Weights of a small mixture-of-experts language model, trained from scratch on English Wikipedia: 22.1M parameters, 1 pick a token.
Below are experts of layer 5 (counted from 0) of a mixture-of-experts language model. Rows are named router (the router's row for the expert), gate (a neuron's input weights, with its number), up (a neuron's input weights, with its number) and show model dimensions 0-127. Each number is 128 + 24 x the weight over its row's rms, rounded and kept within 0 to 255. Numbers have three digits each.
After each expert's rows: a language model's description of what the expert responds to; "comes after" lists some tokens at least twice as common just before its tokens as in all text. This comes from a sample of Wikipedia text that the model never trained on. Tokens count by the router's weight.

# expert 23
router:143174116122109100128134122128100120114101110164106139176100126125121171133143140121124137093113103125141174147106161134128097096113115140121163131120116169150174151124134133110143111160102145144105160105094100147109084125160139149152150089113109152131104100110124146102137117059133152118156114115141129127143136102111150155112122084169152130089123135144151058144144117173124155184130
gate4:118155139128172138121117165093137111132142135145120103137151184109125131157117125171120128145148166139140174120121177103109149140126121143119124094106115178122087214107127124121153137156144124123127163129131145083112101105169140132158143102141123117121179085132112115135109136095117125153135152124126148072152123107154183123096120151174138111128138106129164081112143131119119129112134
up4:097134139116071083148166107129095156131061127104142164127112110146118140150176140155132125116104080148108140149116152142138134124107137132139152114134118115110143089126171178159150129127092149116143147112139120124136144115140105120089104140154124097118097142147150081126105114167140140167142136166125090167130146155107078128155170114109115133140110175131144121098088158131108153149102
gate5:116148106162141117096191124117123144123122125132135123117141097118140071156148120133141135095159116164147099152158099096146085119170137105114117143144114157123111108164158112123156084157111120082098140148095147162191129149151150154136106101119126172086154113141137135132154160094131155128143144083141103146134141102109151149113120092103148120116126174156105102103132142162151147140116
up5:139092178145133172115100102123120176149119123158104160182103128134149137130122135121088113147130127109143110129123138124150155156152156121133129078168152140142142159104135120102092124113130161162117109122138132135142154151109129137125127158152118064135116104138154126106107145135117131138148151156166117137160095161144111160167123172116120158118113088122151112150099097098079164196121
It responds to: Abstract nouns after determiners. Common nouns following the, a or his, often before of, e.g. opening, start, share, victory, one, value.
comes after: " the", " a", " his", "'s", " The", " first"

# expert 7
router:117159142112166157123131155120088106125108113155089127160124118120127098126149151139139119124152119106135115140137181093163121097138116134153186124119113140077153129136109170154101154160096118144113138156128123121114082127136101093129130095132114164103121112144151161129147125054133062117111131122106094134189141113127160103140121116162110124123098144118085114160163096132128145153133
gate1:102122142136194163135125173123136117168092122125130125133117119109150110163109153142179130118136133141130135149128123128135113100123117120086080148093129081156110105133128114182104101096157127093167138116112122130138068076127119105123157141086149128137123122122137120120149137114122109168093144140167139134152148137177153136104138128150114108136107090140105095150152121142206119130145
up1:140154111097129098132098111098105110107160092129125147133129140159097126123125146133129152117137106095115101119171161165139110122155131131150138102151092163126144158121127102100151189133114132125078109152151115115182144172154146144147095179159120139124119207131110109140137125107120140110136097118123105124093068130074137141136146110100133146090167125097127108142135153142129127147116
gate2:115129155114128128089107121138155095127098159099142128179124079101118132121170122124128125150097078165166110121108129111142140135179138151118132124127106100155128104165133140149062104176100131153153117147074139142111112132148156139096158122133155151134115075180153148131154104118112143111130089170156198136131175130139152131144118125140101142136120124102150122125125136147125119130128
up2:178139115098124091168163111145138134120135153147115103105165113138130106098121136165135161116172087122160122107122103124162088113183111125131105106122154127142149131126114151122174192096139131130097164106096128122125120109130124119134134112103138155103176130072143128113073120144094099116151121104117085150112146121142126119121127128158137132143110119118133090073142118083111080107116
It responds to: Given-name openings. Capitalized first pieces of personal or place names, often foreign, in tables and lists, such as Mar, Ol, Mil, Al.
comes after: " |", ":", ",", "-", "|", " by"

# expert 6
router:153148141116093125107133135133103107138115089120079111162084133141101119106138162106120119102106122110120123147128116125132146122118142101165172107134125109137159115115120157119134147145087129133084081153083148074107066117145091127132105108118102117098080092096166109099149109108160096103132130117132114097182155131149114130090126117146156137095152136116118100160144158161135142158151
gate5:167151118101145141106170116188146114122110125153075136134089129130123123118138130128111140152083139136117141145128132099125108124117107100128126111158119154114126155102080133149151121129124138117109116164152124169123079166162094155090110148185104185127133118140160118134133093121181131134094127126130117127134131130125111145092104153101117135100126198116138180106147147143164154163136
up5:127145139132114103171112128118115170123124115102135088110135151114138169124106147122145144117146121101078119125114104119129143118149147138117139146110154128171145100152168079100081107109142139118104104099116118112114136106127148122150150121066140091152085072134088144139157133098076127104187130136132139117160144116161131103145154107129120139145122103113189079123092129135089124101124
gate6:146123132137099117071117151100109129108155107132181125112120129144077156100122132139117178157145140157112126083125106127145140154145178144119099135126122112119113123103125149155077119143105130106141127082126133109146078117145137155114118151129105113102095157109115103137087125061135126140166073154153093126147171136129135133128092111132148165121105116132142115135106148130193099153133
up6:115102101127163146117130090141118150116091120111149107085106176095138123121137157130101136129109160133117181145097158132174151120127063114173149141088090144160144079122102153104127168123137129091099140152109179149125138140164155107125142084126128146150097149136098132164132132114110084099136136133186101126141139155154125140138114154127105095126126118132111094136127152134126163136117
It responds to: Line breaks and list dashes. Newlines and list-item dashes in infobox-style key: value lists and taxonomy entries, such as the dash before Authority:, Occupation:, Term length:.
comes after: "\n", ")\n", ";\n", " also", " information", "See"

# expert 28
router:132140130139144094130146111106120108160121107155093173157088147126083138143122121120143099133144162127132141134121178100094102154113146122106167112159133113110151147092112178110125095161117142148130121115112115117102068150161152111132161118128095117096108107103136131095133127104167081106126180112161093117158153117106114110157098118150131097123103119123128087180157118173105133137144
gate1:102143152120116144143140089123122068177141142161114130118170143111144130123090111105166125101148135097089164120118135111142127162091130098118167135119142071140144145175109131125114116141135096111116111111116163128148102148180159139119090124158127155125109138090149138109148150106139126120097127133113127095159163139130135138144128107129101114061119140099101131123102077144148174120177
up1:126123069086119117093162200105138136086139144087150157154146116148144109131148149127101122098119159098129108107152127067121135112163109122116127126141123157090137135107157146133110142125135133126109140149122122134124149145127102117153129105105155111091145116207102120162116162113125067164102144107107131133130077137138155138146129131139135159133137124152123113150129176140095121094094
gate2:167104151148149115136103156100131174158133132126101120165096120129140127138144154089148091125144128124112116122118107176159102170132058147128179132131147155126104125096127135133075133114106131107100137122144124144093157107086118134149127121156152141119117156114117095114149146091103132159141099108146103119186185109081106112142137130128140151087128148146138173164095139147132150138126
up2:138126103092096135139150118152165097141157173137127167134161128133107083131122120124117114127104091133136089146124116093101161146124103091121116100200108127077119127124164120111162144137127151127115102113119119102126072105097093112132155115131123134095137124094132114088111098142131109147161094149129141164103110152154093162119134087137147102140107102146101112165108085122116091153102
It responds to: Common noun stems. Ordinary nouns and mid-word pieces that often take a suffix or of, like head, world, state, coach, and ip in elliptic.
comes after: " the", " a", " in", " The", "'s", " World"

# expert 1
router:136140101124117065097156103111111103145128110103092159162099112120097136144125145101165139091162138087098115136153149102140124142116159099128168116146134108116152126126127179152123112176103095160126123099111119108104077124180103129119137119144111157105084136110130147109150158104160087114153170106125105127168143125131161123123168118127126136101097132088129124169148097143125148147112
gate29:144114111106152112109149146132104116140115133085144122163117140189135138115133152116140141095123182106064116156169139155133101144159141125152177177124145144100133115140172151151128110123094091141121130084129122104115136125117143097097114131132137146154088151078112136152155144136191098135121142113079102119149153133113088153134140174128123124129149144117109103175130095135141149116144
up29:147126127155135123141130147117155131137121109144069143127157103158124078089114115138147109097124146146112144117096130102122123121111124068131104116121105158208169124147136130163135120104139133120130100105123142108144063102113127132121172127113097141137153156127122112143092137130164133172156145132108143133138106128111168165146111129123143069079098176162134107104099132130137165154137
gate30:093103092083131137119144143142111128137115079055138122130090158098111137142118123146134112119107120112092148092128140080131131117133158132125139106106125141103156114157150116126128149160126150128116126144124139134135138137177105151137163131136161081139138162088172133108125127111086162082102121105116138129170134090095105150101151125138140143098143114114140081120174184141175138100109
up30:127128123184112190079077154110140167108108171154154133092154122149119122132141132154101132159143143113138129101120111136077140092140116137117109122146124140133168109113107136129155107094102137125127125140193136133144156143076132106144105156108113116112116123160094146126144109143149142158100134165117138146092134179154094107122124119110155138160109134178126088084099130098120133134130
It responds to: Latinate word prefixes. Word-initial prefix pieces starting a longer word, often after articles, such as re, con, pro, dis, sub, inter.
comes after: " the", " a", " and", "-", " an", " to"

# expert 12
router:152162118146094145123122149124117134112107097156108124129110120111109134140145150117107144091145125096118092206099150143110140086113159161128145090117113108126185129122139131148141108145107113148094130144104107094132083124145141101138111122147114122096081106140155152081141125078143075099171157102148108112154141101117133097095157129115155106113138142126090119165111129125143150168159
gate2:123150079114126138119088112108134113131129108175179133135133109104149137122093134116131118095118101106125116142117122104108134153106133111099148104103101118140095138158116120167100127119137159105126168083103110132134078120122132172143107099143094108151163078132110085169133137125127160155155141158152148104131145141134137113082162142147144139106106108138069115109127185120100102067137
up2:129104148154136099147160124142118130102127158090151086131109145137095162120151133150164083133141134146147127150152109103138107104154055102126092146121185140140129112134132144130169157116141108141133108148191146110117176150117133168109143148106147103121156137126096159133116162161136117101095077163113138120156131094115119136112114138145163179149132149125141125120155110156123087141098
gate3:136129149115115053155134113148127186111142125119132118135185137133084115138129159132141140119106152156116138132141107154086120127133125131083080148102149128150100164086123150092094130107105131108146166107114140151144130133145108118102156115148141118156108121164128084159106126140108107159140115140110119139163166135122170099171135127157107104109079083148160134165145137159133161107148
up3:087101106134131197119132112142135119109130135180135149112093128138153143089150079163138169085126095119112113119118072152135138106136125138125143150140095147084136103140113121100160148124163098146144130138126139118120126150094137161145099095130144089103143118125083133061159096140169166132113149118131146135093100132103117114091119133093101137117173106126119121103119111089124144136121
It responds to: Table cell separators. Pipes and semicolons dividing table columns, mostly after headers or numbers in sports standings and asteroid lists, such as Pts | and LINEAR |.
comes after: "0", " |", "1", "%", " —", "2"

# expert 21
router:164148144118122143096126131108082079141125107138112147137114129108117156125159139128124136086147113115116109208145124150126134100071138105175145129117137116132150131154114137143117151146085109157115124140107109125124079137171132121121130091142088120092088126123151133113171146067132106104151148104150115121169143084133158119123135136121152129087120150114112094157128121146165146177169
gate1:158160115153122158145118156152100111108148139140120140153172152142115161106139124115101103128152143119159119150166124126172095114098128133138150137133132139127133113145136137146163126148170142180119125106128128119080176119139116098121169122109132087120089099166186128099175121106146122118104135112132119116135101124122169105134069140145143087060116129125108117118137113151155124189153
up1:139133111120115139176133123153129083100137135146133119140168152118123167133149093132108124114156128117141142144187144097119104100122179144155140123144133127119159123112111146136132142116141150157115154102130124107096161122159101088142194137141119097108080072171179128141161146131106136125092138098135115131139129101157147116134118133160171088060122120140108099126145098150156150152137
gate2:094141121133122124140106128120083144111120089170123107118108085127112131082148105160170135120142068114124132140157156117105108112110122109135087114076147093136133168155123140142107137095101098123095152106165141160132110113173135136123128107132137154112116165125145141080096146105118093106144134109181118116147107089109116160127096175162101137110115104142105086127122113120179132125111
up2:091075135107132159134119110125139117116126154102132117130187183112113122165136120101097126128107152147145114129109120159159125134130144165130162119179137100112150127129144113118115133142156157140132144142101139082119125125093140121144149170101115083150087143159104136185127116114155136147100091138114131130115109142157128093111150124154137126148095133157143225100138170126132146144110
It responds to: Table row starters. Pipes that begin a new table row after a line break, such as before Top score or Record low; also section-heading marks and words like between, whether.
comes after: " |\n", "\n", " |\n\n", ")", "===\n\n", ".\n\n"

# expert 29
router:154158152126133124132147126130138132106125111159129138150106128121107124159139119129140103162110122113165090172180162160145130092100121159119165113117121150122157118115130143138136097187094133157140127124104111132097090131143109106143165118135138145103113088099116142108154153064140135115098163123171107117128169111107154142149133128111117120137101106114137072184137109139114144198088
gate2:157133175166167148096108130136092112167079127182121179136145132132128144157183106148148153114127129116154075149103107160140129123112131090097117109105154138161134109121100125159107161120109164139097139156125098117135138160123160094113101151129141198147100120163100144118115175100130114116118143125102102154160128151100131153099125142125132131138097145142140125148142108108109099138129
up2:142156140114124124164090146163115098100061139125113081113129109122123131137131082133109079109112136105144110170167142149130109130166096133091134119118104123073109137111130105120111167126103148107110108161141141165137156116132106154117147135123135157133125166109146154110132070138152136087140117137133173115124092121113141170154140126142096124099157141163054133124107150127114138138152
gate3:097054142137134099128095108173148146129167164141107148136152131126129134130120162157119145138147109144110114113104118096100125161113166136097120129089143125110151153107168159107079116110145147096114119100138151129172090145061125146126121123129146134145161143122151153105150143123143167148163086155119127119141128150117134121128094078106115097154179137124154173111126135111111111107162
up3:119110116151121107073101140135139137114140102162138141122147107095133122120145147145098123114139109099129118165148129154084107127107162182120189117107122168116170133078121144116123095106111120125105076109085128130173133133091126133138130127116119151132111139110133140098175137083131093128153102175127126133137146145128171079135142121089109071124129112097137126165113118105164101150162
It responds to: Initial capital letters. Single capital letters beginning words, acronyms or names, often after a bracket, quote or heading, e.g. IRST, AHRA, M-ike.
comes after: " (", " \"", ".\n\n", "\n\n", "===", " =\n\n"